config.yaml
num_hidden_layers: 13
hidden_size: 448
n_experts: 32
experts_per_token: 4
d_expert: 224
d_shared_expert: 256
hidden_act: "swiglu"
moe_layers: [1, 2, 3, 4, 5, 6, 7, 8, 9, 10, 11, 12]
router_score: "softmax"
normalize_top_k: true
routed_scale: 1.0
balance_loss: 0.00527
balance_bias: false
router_noise: 0.05
init_std_router: 0.0284
lr_router: 0.000707
vocab_size: 36430
norm: "rmsnorm"
norm_eps: 1e-05
tie_word_embeddings: false
optimizer: "soap_variant"
learning_rate: 0.00241
beta1: 0.95
beta2: 0.95
batch_tokens: 131072
max_seq_len: 1024
train_tokens: 1209000000
max_steps: 9224
dataset: "wikipedia_en"
Below are experts of layer 10 (counted from 0) of a mixture-of-experts language model. Rows are named router (the router's row for the expert), gate (a neuron's input weights, with its number), up (a neuron's input weights, with its number) and show model dimensions 64-127. Each number is 200 + 30 x the weight over its row's rms, rounded and kept within 0 to 999.
Before each expert's rows: "gets" lists some tokens that make up at least twice as much of what it gets as of all text; "comes after" lists some tokens at least twice as common just before its tokens as in all text. This comes from a sample of Wikipedia text that the model never trained on. Tokens count by the router's weight.

# expert 22
gets: "-", " N", " L", " S", " R", " B"
comes after: "\n", "-", " /", "″N", "i", "a"
router,181,184,212,241,219,255,194,219,176,146,163,252,180,134,212,182,157,178,222,221,200,195,212,240,137,191,233,165,171,202,202,177,178,280,191,195,205,152,217,201,204,211,175,201,174,190,158,228,189,193,167,236,185,188,232,207,198,202,207,218,162,195,237,167
gate0,188,246,179,210,137,213,168,149,180,182,218,243,160,203,182,183,231,173,193,180,198,223,280,128,234,236,183,183,209,234,219,174,99,215,205,213,205,174,180,246,153,134,207,165,245,206,214,158,251,197,180,201,134,193,185,167,207,231,216,164,211,190,201,195
up0,185,160,190,223,132,222,254,205,172,180,173,232,194,186,238,204,167,199,183,234,158,208,218,209,229,176,235,201,170,201,279,202,189,205,172,240,176,174,185,240,176,211,205,203,196,147,185,196,249,222,198,223,188,249,196,182,209,196,185,196,143,176,176,224
gate1,241,231,187,143,210,173,186,188,194,227,171,130,178,175,242,210,204,176,147,252,223,166,238,192,227,208,193,174,163,201,206,242,190,230,162,190,258,225,171,230,196,142,240,173,202,234,233,213,180,176,233,218,190,196,184,255,163,246,168,195,243,185,209,186
up1,185,168,227,165,238,223,224,288,195,190,220,139,185,204,265,205,172,221,193,199,245,190,234,250,133,182,235,233,199,156,225,175,179,276,164,174,240,186,192,182,220,192,195,196,185,180,193,239,152,159,185,163,202,201,156,212,217,173,205,237,212,180,209,157
gate2,236,145,222,233,170,219,217,221,183,176,174,192,198,187,235,198,149,263,168,220,202,167,233,162,192,225,165,140,185,219,158,229,194,240,213,195,216,185,159,200,249,167,172,191,200,224,188,177,183,189,224,117,134,169,186,170,194,187,197,141,190,203,193,206
up2,175,199,181,206,246,191,156,244,173,233,212,206,203,247,146,209,256,258,204,169,162,217,198,314,185,214,196,240,219,210,191,166,208,189,183,175,196,215,161,208,195,207,219,244,255,225,175,231,203,260,172,179,246,244,227,158,160,197,184,212,201,234,215,208
gate3,175,231,195,201,201,172,160,196,172,191,200,177,238,218,169,232,176,147,213,199,168,207,258,212,216,198,235,210,219,167,179,196,143,173,176,213,184,163,225,165,200,222,250,267,225,166,152,201,208,197,159,196,246,182,170,258,175,211,218,230,223,187,207,190
up3,173,190,205,158,175,202,206,188,208,184,172,220,191,149,241,234,200,257,181,226,247,162,222,227,194,241,197,201,128,238,240,222,174,223,249,159,173,266,182,235,128,202,195,212,207,170,250,184,282,198,172,234,176,196,170,225,188,206,221,221,203,202,232,210
gate4,206,169,195,198,225,154,236,243,211,251,268,188,210,209,238,186,232,242,184,198,231,216,160,144,215,241,188,193,226,181,204,212,206,177,194,219,235,189,184,176,208,226,259,212,218,207,186,147,244,207,190,222,172,180,177,209,222,171,257,191,259,166,243,156
up4,171,265,248,157,167,230,199,209,226,188,156,165,224,218,211,194,187,196,254,174,205,204,237,157,229,214,164,201,219,188,221,165,154,207,155,223,223,184,160,190,264,101,209,189,208,211,189,186,176,196,275,172,191,156,248,186,159,219,188,231,242,209,192,183
gate5,170,206,196,165,146,207,184,173,192,240,161,167,210,173,212,198,212,229,214,242,194,236,183,262,219,249,245,206,243,223,189,236,224,220,175,225,189,213,156,201,248,212,179,186,252,181,197,129,131,237,182,251,220,255,189,232,245,229,182,180,212,208,211,233
up5,159,188,225,197,150,203,212,156,169,206,189,196,265,216,211,217,156,153,176,227,165,178,197,231,202,239,198,212,222,205,286,224,214,237,203,209,203,185,173,179,197,232,178,175,222,169,147,170,198,237,169,190,181,183,220,166,253,137,197,172,218,188,210,209
gate6,186,238,176,195,209,206,195,192,231,171,219,218,202,186,240,233,209,139,211,192,156,224,220,179,207,181,188,182,137,142,223,221,197,191,194,158,181,170,169,133,173,244,199,211,225,214,180,222,172,152,168,199,229,129,215,214,240,222,166,173,191,207,167,247
up6,224,184,165,266,197,259,200,222,235,178,235,230,227,192,162,165,196,155,198,201,210,215,253,205,131,194,131,199,171,201,214,226,224,228,195,211,166,229,197,144,191,142,215,161,151,215,208,202,228,188,192,223,242,205,186,160,223,177,188,191,162,214,175,213
gate7,160,207,183,142,240,160,240,198,258,251,165,202,223,236,182,216,194,155,203,193,208,185,190,169,230,229,212,155,164,249,154,221,241,214,263,169,182,188,172,222,201,204,209,190,224,221,194,196,186,191,248,242,206,242,220,146,250,175,232,198,228,224,175,261
up7,188,213,207,226,230,208,169,148,147,231,204,172,234,206,186,224,163,227,232,130,186,180,155,147,163,175,199,210,178,207,201,218,228,169,207,224,175,190,168,176,177,247,250,218,256,216,184,224,162,221,199,196,222,185,166,208,213,218,239,216,163,180,261,180
gate8,182,203,187,207,160,238,203,191,198,225,216,188,187,191,225,184,160,211,208,209,212,168,209,215,227,211,153,186,187,175,239,176,222,188,270,194,191,231,197,160,140,174,173,220,173,176,204,217,232,179,218,211,239,235,218,217,202,191,229,164,227,235,193,178
up8,205,237,198,194,234,233,163,192,247,222,235,267,159,187,264,141,203,143,205,200,176,202,139,165,233,156,191,225,199,205,195,190,211,181,238,226,229,200,182,181,202,196,218,211,133,185,185,164,182,247,202,226,224,198,226,245,177,212,184,184,179,207,178,191
gate9,275,208,254,148,211,207,217,174,156,188,209,209,194,219,207,193,154,165,236,174,196,247,237,213,188,169,235,182,179,209,135,241,183,173,183,226,201,228,199,182,204,209,147,185,171,213,216,129,226,209,183,175,199,157,234,234,159,207,218,245,241,162,189,181
up9,175,182,183,189,200,196,176,229,207,262,223,203,166,178,193,160,234,218,224,229,205,200,187,123,219,194,170,160,164,160,188,170,208,191,199,197,212,190,203,196,216,219,202,181,208,183,170,223,187,195,202,234,226,167,181,186,166,190,196,159,200,217,175,206
gate10,184,167,186,144,248,213,200,199,228,210,231,196,218,210,155,209,258,244,254,185,152,213,148,164,193,209,185,262,150,168,237,236,219,198,207,207,245,216,200,196,220,236,224,244,206,193,192,186,233,180,247,268,170,206,203,229,162,134,183,162,191,187,164,189
up10,201,259,176,287,190,182,202,157,241,169,217,216,181,209,266,189,218,190,208,146,229,207,227,231,202,172,180,144,221,191,199,235,195,234,212,197,221,231,177,224,146,175,247,178,156,226,147,206,188,193,188,192,153,155,206,211,253,193,219,251,215,204,197,217
gate11,199,149,210,226,248,203,171,200,133,163,231,258,204,225,210,181,201,179,198,186,201,185,205,180,201,178,188,163,193,160,163,238,182,203,218,209,186,199,177,196,167,184,179,228,269,174,184,210,254,177,200,228,163,191,166,190,193,224,173,174,242,176,173,183
up11,216,174,194,254,191,224,188,187,231,170,222,192,214,182,210,248,208,131,179,243,194,206,164,186,188,117,249,198,237,253,143,148,229,168,200,198,266,192,209,196,213,172,210,219,141,200,236,208,197,186,226,192,194,167,191,221,210,231,212,203,175,198,190,202
gate12,218,167,213,192,234,244,241,193,173,220,150,224,198,201,200,177,210,203,172,212,184,193,234,225,225,201,181,211,148,234,189,179,203,181,196,257,196,197,183,191,192,243,212,226,221,185,179,220,205,214,178,250,208,267,209,182,200,140,273,258,209,151,239,211
up12,185,180,199,192,163,179,176,236,223,233,237,224,202,250,163,211,150,168,214,165,271,203,195,196,203,192,237,182,208,215,209,206,233,198,158,180,199,170,193,121,235,201,122,130,198,228,205,202,183,211,258,246,179,207,235,214,160,190,166,205,185,159,233,165
gate13,211,209,188,171,225,235,239,222,168,207,199,251,221,199,244,253,208,186,225,169,172,195,191,226,171,132,167,225,192,230,239,177,253,195,263,205,237,167,156,235,224,165,203,211,182,167,180,222,224,205,240,248,187,243,144,131,172,215,239,247,129,243,197,207
up13,194,228,182,232,199,192,199,230,208,183,249,187,179,214,199,264,196,185,233,177,181,226,240,265,214,144,215,188,245,171,204,235,175,256,193,196,224,195,200,236,229,178,229,213,220,228,238,136,180,238,191,198,159,239,219,222,167,219,212,224,215,250,178,227
gate14,231,136,202,205,216,238,173,192,239,260,198,208,179,224,207,231,153,186,223,237,193,202,228,199,236,200,139,251,142,200,149,217,199,206,172,214,233,231,165,150,132,218,164,185,182,189,266,240,175,205,230,220,199,215,149,198,211,282,201,185,217,190,180,268
up14,174,149,170,189,218,218,206,146,232,178,226,212,226,194,175,173,147,212,215,230,208,212,214,148,232,231,175,227,198,154,239,219,180,218,207,206,176,251,203,210,267,190,205,230,137,192,170,218,146,199,229,224,153,183,203,224,238,239,206,156,197,174,192,251
gate15,178,162,182,151,223,166,201,214,199,211,253,211,191,151,205,191,180,155,229,188,247,172,208,184,238,210,194,261,181,177,223,206,202,185,221,213,223,209,222,149,187,244,214,172,261,183,248,225,180,208,170,241,171,163,187,218,175,240,216,228,229,157,184,151
up15,177,199,249,207,204,163,190,193,202,190,224,151,197,168,264,221,191,175,186,210,206,204,244,212,179,253,236,242,215,219,159,216,223,192,238,195,175,269,228,220,169,193,189,159,218,225,152,179,185,155,214,174,264,203,215,222,117,164,228,157,183,202,212,223
gate16,198,239,184,176,220,177,211,170,209,263,208,192,213,167,212,224,211,164,229,214,220,188,208,157,206,161,228,194,256,163,220,171,210,222,208,135,224,208,206,184,219,178,244,223,211,196,134,229,154,177,216,219,184,201,206,195,122,218,199,134,193,217,203,187
up16,180,214,172,168,250,117,197,200,257,247,215,143,202,220,233,190,225,148,178,225,225,236,167,194,200,148,222,223,196,169,198,160,201,227,203,191,197,159,208,136,206,261,154,244,208,140,231,202,177,227,204,147,185,237,196,240,214,208,218,192,237,198,196,283

# expert 12
gets: "-", " |", "\n", " to", "|", ";"
comes after: "\n", " |", " at", ")", "\n ", ";"
router,277,195,174,238,202,217,221,169,232,227,151,140,187,205,245,153,185,171,205,181,190,156,184,138,177,122,152,199,210,228,170,221,193,171,231,203,166,215,188,171,213,133,221,228,172,233,179,224,165,198,272,224,170,192,234,162,197,174,228,215,187,195,232,210
gate0,178,208,171,217,220,226,233,265,298,219,234,236,200,204,152,176,174,134,240,176,170,221,224,156,232,199,189,256,226,225,240,196,258,151,210,213,159,198,227,183,199,200,207,256,205,214,201,156,214,202,193,120,224,150,217,171,182,228,241,160,209,223,205,223
up0,168,204,184,255,212,179,164,195,209,179,224,130,206,202,203,192,176,161,206,224,190,222,242,207,197,196,163,238,215,198,164,175,214,176,190,200,150,187,212,208,186,155,221,216,195,231,309,240,174,206,215,194,209,196,141,226,197,208,268,280,238,170,243,248
gate1,190,254,180,187,199,174,214,243,197,176,205,203,254,226,147,204,206,188,196,194,180,196,166,195,195,249,165,215,175,239,169,243,167,200,180,203,211,215,237,199,205,159,211,198,225,201,184,186,218,196,217,169,216,132,226,160,219,184,226,194,202,207,187,189
up1,164,211,251,154,178,180,209,217,233,253,226,188,257,188,146,232,184,169,192,154,152,228,185,221,246,213,181,228,191,222,224,189,189,187,203,223,163,183,183,219,182,202,197,165,228,210,222,253,199,218,212,175,216,209,242,187,213,216,237,234,206,197,208,178
gate2,217,212,173,221,212,198,216,184,239,204,226,189,186,171,154,246,191,184,228,192,176,186,202,190,179,245,226,208,224,205,153,217,193,195,226,184,229,217,209,185,269,217,179,186,218,199,192,181,201,212,207,194,196,230,216,207,200,196,214,228,189,187,197,216
up2,222,205,183,236,261,181,218,231,215,187,236,163,172,235,189,191,211,177,237,200,230,175,174,159,225,205,177,188,187,193,222,236,233,236,185,199,175,213,137,226,196,202,231,190,211,231,181,188,213,206,151,171,212,189,196,186,174,202,186,227,208,149,195,117
gate3,270,167,193,213,226,188,216,214,181,162,199,190,205,176,217,208,148,268,200,188,170,200,213,222,244,249,151,118,190,215,181,234,183,205,206,155,163,175,157,155,179,180,141,166,172,161,191,223,202,201,122,235,167,159,195,230,194,191,183,186,200,198,149,187
up3,154,242,261,156,221,204,211,166,246,225,216,258,220,152,177,191,226,216,278,185,184,162,206,198,181,205,203,191,184,160,243,198,203,196,176,230,210,236,159,182,210,205,222,179,256,231,183,203,201,162,192,181,223,157,240,191,207,245,179,182,156,188,206,228
gate4,185,230,224,158,252,177,211,246,196,187,181,237,238,178,245,179,186,211,211,130,154,189,140,146,176,238,203,211,208,209,210,177,198,137,175,224,199,175,180,215,206,232,219,174,225,224,191,189,188,219,230,186,209,162,212,231,206,182,243,161,215,184,190,214
up4,207,208,194,228,158,216,179,213,130,223,190,224,199,210,183,215,182,206,128,274,233,218,191,201,217,224,221,119,179,198,157,216,213,216,169,161,177,233,202,208,159,193,186,164,176,235,243,248,179,133,173,192,238,164,233,169,211,222,157,229,176,237,252,198
gate5,192,213,164,175,237,211,187,190,196,204,189,209,209,246,240,249,167,238,204,157,161,163,188,217,170,174,210,152,141,220,214,262,164,178,217,251,202,230,204,241,176,201,220,202,251,186,194,183,227,190,167,213,220,266,239,232,178,220,174,199,247,165,154,166
up5,216,198,208,220,270,182,193,220,182,172,159,212,194,206,236,148,198,169,140,164,221,200,208,192,181,204,122,219,191,178,184,240,259,190,155,157,228,144,153,246,190,242,195,196,238,211,245,145,249,196,162,177,234,221,289,180,207,194,220,265,170,202,224,166
gate6,200,223,218,184,148,185,249,238,201,229,214,228,121,196,195,217,182,158,228,218,200,184,213,155,200,220,194,165,176,236,187,195,146,218,240,251,196,164,138,201,181,214,230,189,238,216,220,245,182,168,180,161,157,166,190,218,145,170,238,211,181,154,190,210
up6,161,219,148,250,224,187,184,269,214,239,228,211,185,186,195,214,166,204,219,229,190,173,172,210,148,239,170,230,205,237,193,183,174,238,244,171,169,137,202,189,180,211,162,201,162,179,188,224,224,164,228,183,148,122,204,189,200,190,143,190,245,219,229,191
gate7,193,178,224,138,157,202,218,170,202,206,191,193,184,153,235,191,177,162,172,234,194,203,163,211,182,202,228,150,212,138,124,215,224,166,214,201,258,194,185,226,161,202,157,163,192,148,117,192,173,124,253,160,191,180,190,205,211,170,227,206,210,202,174,212
up7,219,193,254,189,132,228,235,192,197,216,214,180,201,207,204,196,207,205,229,205,198,247,222,213,161,197,175,171,223,175,135,224,236,176,203,163,236,204,162,202,209,187,185,182,234,183,163,217,178,155,214,221,205,189,258,203,188,187,208,207,213,193,141,223
gate8,160,221,170,208,209,140,193,213,246,219,190,281,183,184,173,212,239,227,242,165,221,209,129,210,216,241,241,202,225,173,211,178,197,163,207,180,218,173,203,241,243,147,225,193,171,237,182,177,206,168,190,201,214,160,229,211,237,228,157,184,190,197,214,208
up8,188,226,201,229,226,221,230,150,206,154,172,175,183,201,220,248,234,206,187,140,218,190,187,204,231,244,176,174,152,131,134,231,184,149,223,224,163,171,184,190,206,132,195,200,250,179,163,206,182,117,185,247,222,246,191,226,215,228,226,225,180,198,194,214
gate9,210,184,195,227,225,218,220,178,183,148,233,202,204,229,238,267,184,223,227,229,129,210,200,208,206,242,212,229,214,218,154,217,185,226,207,229,196,188,133,148,190,213,188,177,181,198,187,192,183,204,128,169,221,179,145,237,159,252,227,200,182,228,246,209
up9,208,198,219,207,176,198,237,203,176,194,208,232,240,205,204,254,186,199,206,271,164,174,162,225,205,211,197,195,219,203,169,214,216,184,253,155,155,187,183,215,191,155,205,223,151,132,214,153,234,211,147,218,166,187,172,180,188,175,180,199,220,241,194,243
gate10,229,205,175,186,238,238,217,187,179,212,224,193,204,224,272,203,158,160,242,203,214,166,117,129,202,227,182,169,174,183,232,212,157,203,233,193,244,190,203,213,171,126,208,192,208,228,228,153,182,213,172,189,188,165,188,159,190,247,146,215,191,186,200,182
up10,241,241,176,203,179,170,168,196,180,175,164,138,166,195,123,189,149,214,226,174,208,239,190,181,202,234,277,134,209,140,212,165,192,210,242,165,247,210,214,219,164,178,202,223,182,137,166,186,173,185,206,150,224,156,239,189,190,217,150,202,182,207,170,158
gate11,228,203,204,209,224,174,228,138,220,203,251,227,161,206,178,211,241,184,238,188,197,208,226,218,200,197,163,206,203,155,171,158,185,243,216,226,197,235,191,158,193,182,271,251,199,206,200,231,211,177,214,184,173,204,265,164,150,225,219,197,173,209,139,181
up11,190,204,210,219,233,212,178,242,171,195,231,223,240,182,208,253,211,183,194,208,264,189,211,220,218,194,157,188,194,195,204,228,213,194,148,187,175,197,207,236,219,165,143,182,170,198,201,193,165,149,208,170,228,233,136,158,160,252,223,190,195,167,211,181
gate12,196,239,163,179,183,196,203,208,203,179,220,205,229,203,229,147,261,277,187,197,194,232,174,159,239,204,212,103,212,189,195,254,176,162,208,206,204,162,133,144,225,221,215,205,249,237,236,239,165,179,216,184,216,215,214,180,199,212,212,235,182,177,206,175
up12,210,222,193,209,129,240,127,165,215,159,209,203,193,164,251,198,240,229,196,223,214,226,169,266,224,165,191,152,209,196,186,218,159,111,235,229,212,247,222,247,209,268,212,201,249,242,229,167,196,253,213,215,204,252,202,185,168,232,256,200,233,215,221,255
gate13,202,143,144,126,188,207,200,214,174,215,264,245,233,197,173,197,236,207,202,190,232,204,243,213,154,235,249,142,244,205,169,247,183,147,207,194,179,217,253,192,254,208,153,206,199,202,185,217,249,189,192,178,178,185,258,146,192,153,188,186,209,193,211,170
up13,203,180,173,197,191,214,191,197,192,208,252,205,239,203,225,186,165,180,216,252,195,211,170,207,199,227,213,190,204,202,161,244,152,173,229,166,169,212,255,184,191,275,172,252,172,230,185,180,213,213,217,180,206,189,205,163,194,189,140,195,143,188,223,204
gate14,199,191,167,222,202,223,228,187,253,209,205,167,192,222,255,193,164,196,238,163,207,182,156,201,209,261,186,200,166,190,170,199,197,173,250,205,192,170,198,198,151,147,144,181,176,150,205,162,203,201,241,218,200,199,205,266,232,216,190,184,183,212,212,180
up14,231,230,248,227,218,212,185,235,256,185,200,247,175,169,173,184,220,165,184,197,234,251,209,215,241,195,233,191,147,198,232,220,192,177,199,213,208,203,184,153,207,255,259,178,234,216,175,268,203,224,195,154,194,158,153,225,236,175,218,184,230,211,228,169
gate15,184,213,247,175,173,183,163,229,217,230,198,212,203,183,201,170,179,190,171,196,208,190,169,166,200,210,161,204,203,158,241,200,177,203,187,237,243,134,193,189,213,192,218,222,202,223,215,248,197,166,277,228,172,192,188,186,196,151,253,169,216,158,230,136
up15,207,232,182,241,221,186,206,186,169,115,199,155,249,183,212,186,167,192,208,186,202,218,243,218,200,229,225,122,231,187,201,189,224,245,204,200,193,224,175,257,213,218,138,222,200,154,190,161,194,239,111,208,179,215,258,171,228,184,156,230,174,271,148,184
gate16,158,177,221,183,181,159,279,212,236,212,207,218,135,197,143,170,194,247,184,236,205,199,238,230,195,202,220,180,170,199,199,243,218,141,200,199,174,231,188,228,159,237,196,200,198,214,206,170,230,182,172,215,216,196,241,242,134,166,238,143,172,193,214,190
up16,231,160,190,223,212,220,223,215,232,196,212,159,147,213,228,212,219,217,187,189,200,190,225,163,245,203,195,148,211,217,161,201,177,248,222,204,172,250,192,231,159,216,176,227,212,225,229,185,217,223,178,219,191,261,233,203,205,198,189,230,175,236,198,225

# expert 18
gets: " in", " ", " 0", " In", " 1", "it"
comes after: " |", "|", " W", " 3:", " end", " University"
router,206,166,226,169,172,224,190,182,257,186,234,223,259,206,200,151,210,227,172,193,210,175,166,127,171,244,177,240,234,185,191,197,250,215,202,206,243,188,217,220,197,163,179,233,187,191,178,213,214,221,132,249,257,232,228,238,132,163,169,229,161,189,197,127
gate0,243,196,169,201,142,221,174,219,218,238,214,196,203,243,192,220,211,217,166,216,188,211,202,224,148,175,208,188,195,204,208,161,235,270,197,212,235,253,206,230,231,147,293,172,181,231,154,195,179,211,167,202,172,245,278,226,229,202,206,212,195,175,220,221
up0,130,218,184,225,223,237,158,203,264,205,152,257,191,212,208,220,222,180,219,189,266,178,179,230,170,191,221,207,233,226,203,238,181,269,135,238,174,187,149,160,178,212,227,230,228,166,186,224,213,171,229,267,194,148,274,240,251,218,179,237,199,219,176,212
gate1,184,152,192,153,224,176,138,220,149,202,214,237,232,139,169,211,204,199,201,232,187,199,213,194,255,181,229,205,219,155,231,224,231,152,184,194,238,214,218,157,244,156,166,178,157,206,196,230,190,218,234,229,160,141,254,196,207,224,149,256,203,180,215,208
up1,170,228,238,263,227,190,230,201,222,230,231,258,202,178,237,208,248,284,146,268,197,172,197,212,134,135,253,194,165,246,151,163,169,218,220,213,213,198,207,226,151,214,206,223,263,168,231,186,195,228,151,210,224,227,167,161,186,229,219,195,206,247,185,194
gate2,163,233,199,241,168,188,232,182,237,183,238,249,211,248,207,143,221,164,199,194,147,221,154,204,137,219,214,187,188,179,236,236,203,200,220,115,189,182,192,185,182,168,126,183,97,182,213,198,214,213,225,206,210,201,201,223,171,184,230,188,209,179,157,194
up2,201,148,230,199,219,201,213,147,195,179,177,165,219,195,180,194,174,228,205,243,228,212,252,161,176,138,181,208,188,173,205,238,191,154,183,247,235,172,241,183,191,174,194,189,197,223,202,219,176,201,137,199,214,153,207,211,188,183,178,211,193,206,203,194
gate3,222,215,185,172,173,218,184,242,234,178,242,199,240,192,171,136,162,192,195,210,142,167,184,178,222,204,218,178,124,186,200,182,181,166,195,219,245,220,181,190,171,184,234,228,229,133,229,210,185,196,160,170,208,170,204,171,223,196,183,174,205,190,182,199
up3,209,154,237,207,220,223,164,218,214,181,257,195,251,229,183,146,218,209,218,176,167,193,135,238,219,253,167,206,138,159,224,198,190,181,181,196,248,210,182,187,174,217,226,202,204,162,219,193,176,215,215,175,212,199,185,183,207,162,184,235,170,191,168,191
gate4,238,233,211,165,233,216,228,224,184,172,164,168,167,181,222,196,212,193,200,171,251,152,243,240,194,204,228,103,181,204,237,202,178,144,163,241,234,206,200,154,188,237,223,229,159,186,226,183,143,173,199,199,208,167,182,200,143,200,185,246,163,179,184,219
up4,180,201,204,221,166,184,191,255,226,186,154,215,228,203,176,195,224,159,197,189,183,218,237,170,186,172,213,199,205,212,178,225,218,197,185,288,229,201,212,142,164,203,167,265,171,230,208,207,207,163,184,184,177,190,278,175,212,159,173,170,196,187,222,188
gate5,187,203,227,215,212,208,185,163,219,191,181,180,223,267,281,232,207,162,173,150,171,260,252,257,204,233,217,210,189,204,195,151,198,222,229,178,276,217,221,240,216,161,195,174,169,201,227,154,192,177,176,194,230,238,120,217,183,167,210,238,207,222,206,147
up5,162,205,260,209,250,143,193,194,191,198,152,219,236,288,182,240,183,184,150,153,193,262,225,182,183,280,203,151,163,213,208,184,208,164,173,194,241,262,195,258,201,190,214,200,154,235,251,141,187,234,180,247,217,190,174,241,186,200,218,244,203,162,230,215
gate6,222,212,215,213,171,190,211,192,149,224,160,213,149,178,262,239,258,167,256,203,180,228,212,207,211,172,198,155,204,230,191,168,191,154,238,261,199,202,240,203,137,207,197,122,196,243,215,182,189,190,245,219,204,196,166,241,169,210,256,190,186,139,220,235
up6,207,192,165,174,174,210,194,175,234,166,208,148,261,233,175,197,144,185,165,201,256,185,207,204,201,186,177,205,194,193,168,202,215,159,181,146,210,241,203,180,265,219,203,274,211,198,186,226,199,172,190,262,210,248,248,196,226,245,150,161,235,225,206,189
gate7,199,181,261,204,130,232,178,164,231,163,236,257,184,208,159,188,228,223,260,157,186,182,207,216,144,220,160,186,201,210,221,243,189,187,202,205,169,212,182,149,214,161,151,174,198,169,168,230,234,132,214,151,193,228,151,233,200,150,197,190,204,176,205,150
up7,221,226,220,170,228,209,208,164,174,196,225,177,169,225,189,148,249,251,199,198,176,216,223,221,216,202,154,174,235,135,264,138,173,258,174,199,188,266,199,215,194,194,189,207,218,137,157,143,136,222,191,182,185,219,215,159,168,192,164,203,180,208,234,211
gate8,228,110,218,186,172,195,175,196,231,214,243,204,159,157,199,212,141,179,168,237,228,200,188,200,222,154,208,226,253,187,216,209,192,190,203,208,178,218,235,199,186,197,233,147,174,203,211,242,220,169,225,208,224,210,138,241,228,181,204,160,167,191,182,199
up8,211,218,180,183,190,176,165,183,190,213,213,233,141,172,208,188,176,195,229,214,183,228,191,190,235,146,212,171,200,192,180,182,199,218,223,202,238,200,168,215,198,214,153,213,185,191,236,263,214,137,155,171,186,157,262,161,165,248,177,254,190,223,191,180
gate9,200,252,236,180,202,171,207,211,201,183,179,165,185,157,185,236,178,201,219,194,241,221,197,240,171,212,151,264,208,139,224,215,213,215,132,183,218,226,186,186,221,238,153,177,156,221,186,180,246,187,238,160,213,195,215,193,165,177,197,182,173,208,150,135
up9,224,243,169,239,203,172,212,211,228,250,177,244,231,184,206,188,234,256,237,146,192,187,207,199,225,155,252,165,197,202,187,226,183,192,172,211,176,230,208,233,189,200,242,219,205,219,221,183,192,171,190,216,195,227,207,209,201,253,241,218,215,199,207,217
gate10,159,193,239,156,227,223,190,164,193,216,244,200,173,222,175,216,230,247,226,171,175,192,163,181,232,186,212,203,185,203,210,165,204,159,224,251,198,210,243,187,176,182,220,171,213,175,237,205,216,193,199,156,231,177,207,245,155,184,157,254,154,246,202,157
up10,190,153,223,212,240,216,195,165,160,194,175,203,265,271,154,219,295,182,249,151,164,201,166,208,215,168,196,202,214,238,181,228,206,239,230,232,210,198,188,158,178,154,168,208,207,199,186,218,253,208,197,188,166,206,210,238,145,208,141,211,189,223,241,218
gate11,188,195,203,231,226,190,205,218,170,214,194,151,183,212,168,191,180,239,254,159,245,209,142,191,211,236,202,214,200,246,219,192,203,131,160,266,188,223,211,157,236,213,210,212,153,184,231,200,228,183,208,261,185,214,218,251,236,178,201,184,226,190,194,214
up11,237,223,190,197,190,195,181,215,144,202,213,196,157,227,208,148,190,194,176,151,209,182,169,199,188,220,145,186,181,241,221,175,190,188,177,252,241,183,152,197,225,227,235,158,192,198,176,202,218,186,162,251,217,225,218,223,218,210,163,194,267,192,174,190
gate12,241,188,205,170,198,233,218,173,197,242,197,244,221,200,214,194,261,202,219,175,206,137,201,188,214,199,189,185,216,211,111,237,194,154,245,236,205,199,177,216,235,145,286,211,183,204,223,210,241,176,217,216,152,198,172,222,174,210,177,177,135,208,233,166
up12,198,234,251,229,215,174,180,149,210,212,244,189,210,178,247,186,189,172,162,163,214,249,171,220,210,214,180,188,190,261,264,185,195,145,211,176,168,219,228,194,185,241,224,259,204,200,162,226,165,164,252,216,275,176,159,228,246,199,218,196,248,196,155,250
gate13,170,152,229,203,212,166,177,223,205,197,181,164,198,206,224,181,121,190,231,227,184,271,181,154,197,167,162,215,182,150,186,180,214,170,233,241,181,200,214,126,228,202,191,161,208,207,184,164,219,212,210,169,192,216,231,216,183,190,197,243,198,224,187,211
up13,207,211,174,233,126,209,208,240,230,184,236,163,223,186,208,215,139,165,229,217,179,211,183,228,222,136,171,220,237,175,153,174,216,208,196,196,152,194,230,219,132,189,197,226,182,199,192,184,197,175,193,143,243,212,206,190,212,192,158,224,163,201,213,206
gate14,206,240,201,171,223,212,225,223,173,191,235,193,189,208,165,202,175,213,189,220,202,222,245,189,182,231,187,179,219,163,174,199,163,205,188,210,151,194,182,212,146,228,193,179,235,235,171,179,207,237,225,195,204,181,163,192,199,198,172,273,162,204,225,243
up14,228,201,206,168,165,177,203,212,199,200,185,186,231,229,202,180,190,208,211,195,199,154,138,185,198,159,202,278,160,270,183,183,220,162,221,190,186,196,227,182,206,248,205,206,176,225,242,192,250,200,215,206,168,229,250,162,203,152,211,172,210,227,283,258
gate15,195,190,184,218,166,210,220,170,194,176,221,177,160,196,283,214,181,166,198,172,172,228,199,216,214,236,203,221,224,187,208,166,169,211,246,200,240,200,190,144,220,192,222,200,241,211,237,148,190,212,240,187,173,169,204,219,201,218,172,165,192,229,195,164
up15,239,207,156,186,150,192,176,175,224,236,226,177,222,181,162,158,155,199,234,225,196,179,166,149,199,189,161,212,216,201,209,214,157,179,123,186,129,186,215,208,245,219,204,239,224,200,142,223,159,207,170,151,209,227,185,247,187,193,167,185,194,190,191,175
gate16,223,166,204,205,193,189,220,191,136,142,217,166,220,235,197,173,255,197,267,208,222,210,179,211,143,136,190,226,258,240,165,218,204,253,169,161,218,226,181,189,233,182,184,240,224,180,212,208,170,242,175,156,182,190,176,201,178,146,187,217,269,172,209,186
up16,207,190,229,163,232,165,178,196,229,213,185,205,195,230,202,187,206,165,238,121,201,202,243,212,199,215,170,170,230,146,158,221,162,168,239,204,191,182,172,132,189,220,195,208,228,209,235,291,121,221,237,192,246,138,193,219,210,245,210,209,141,131,232,200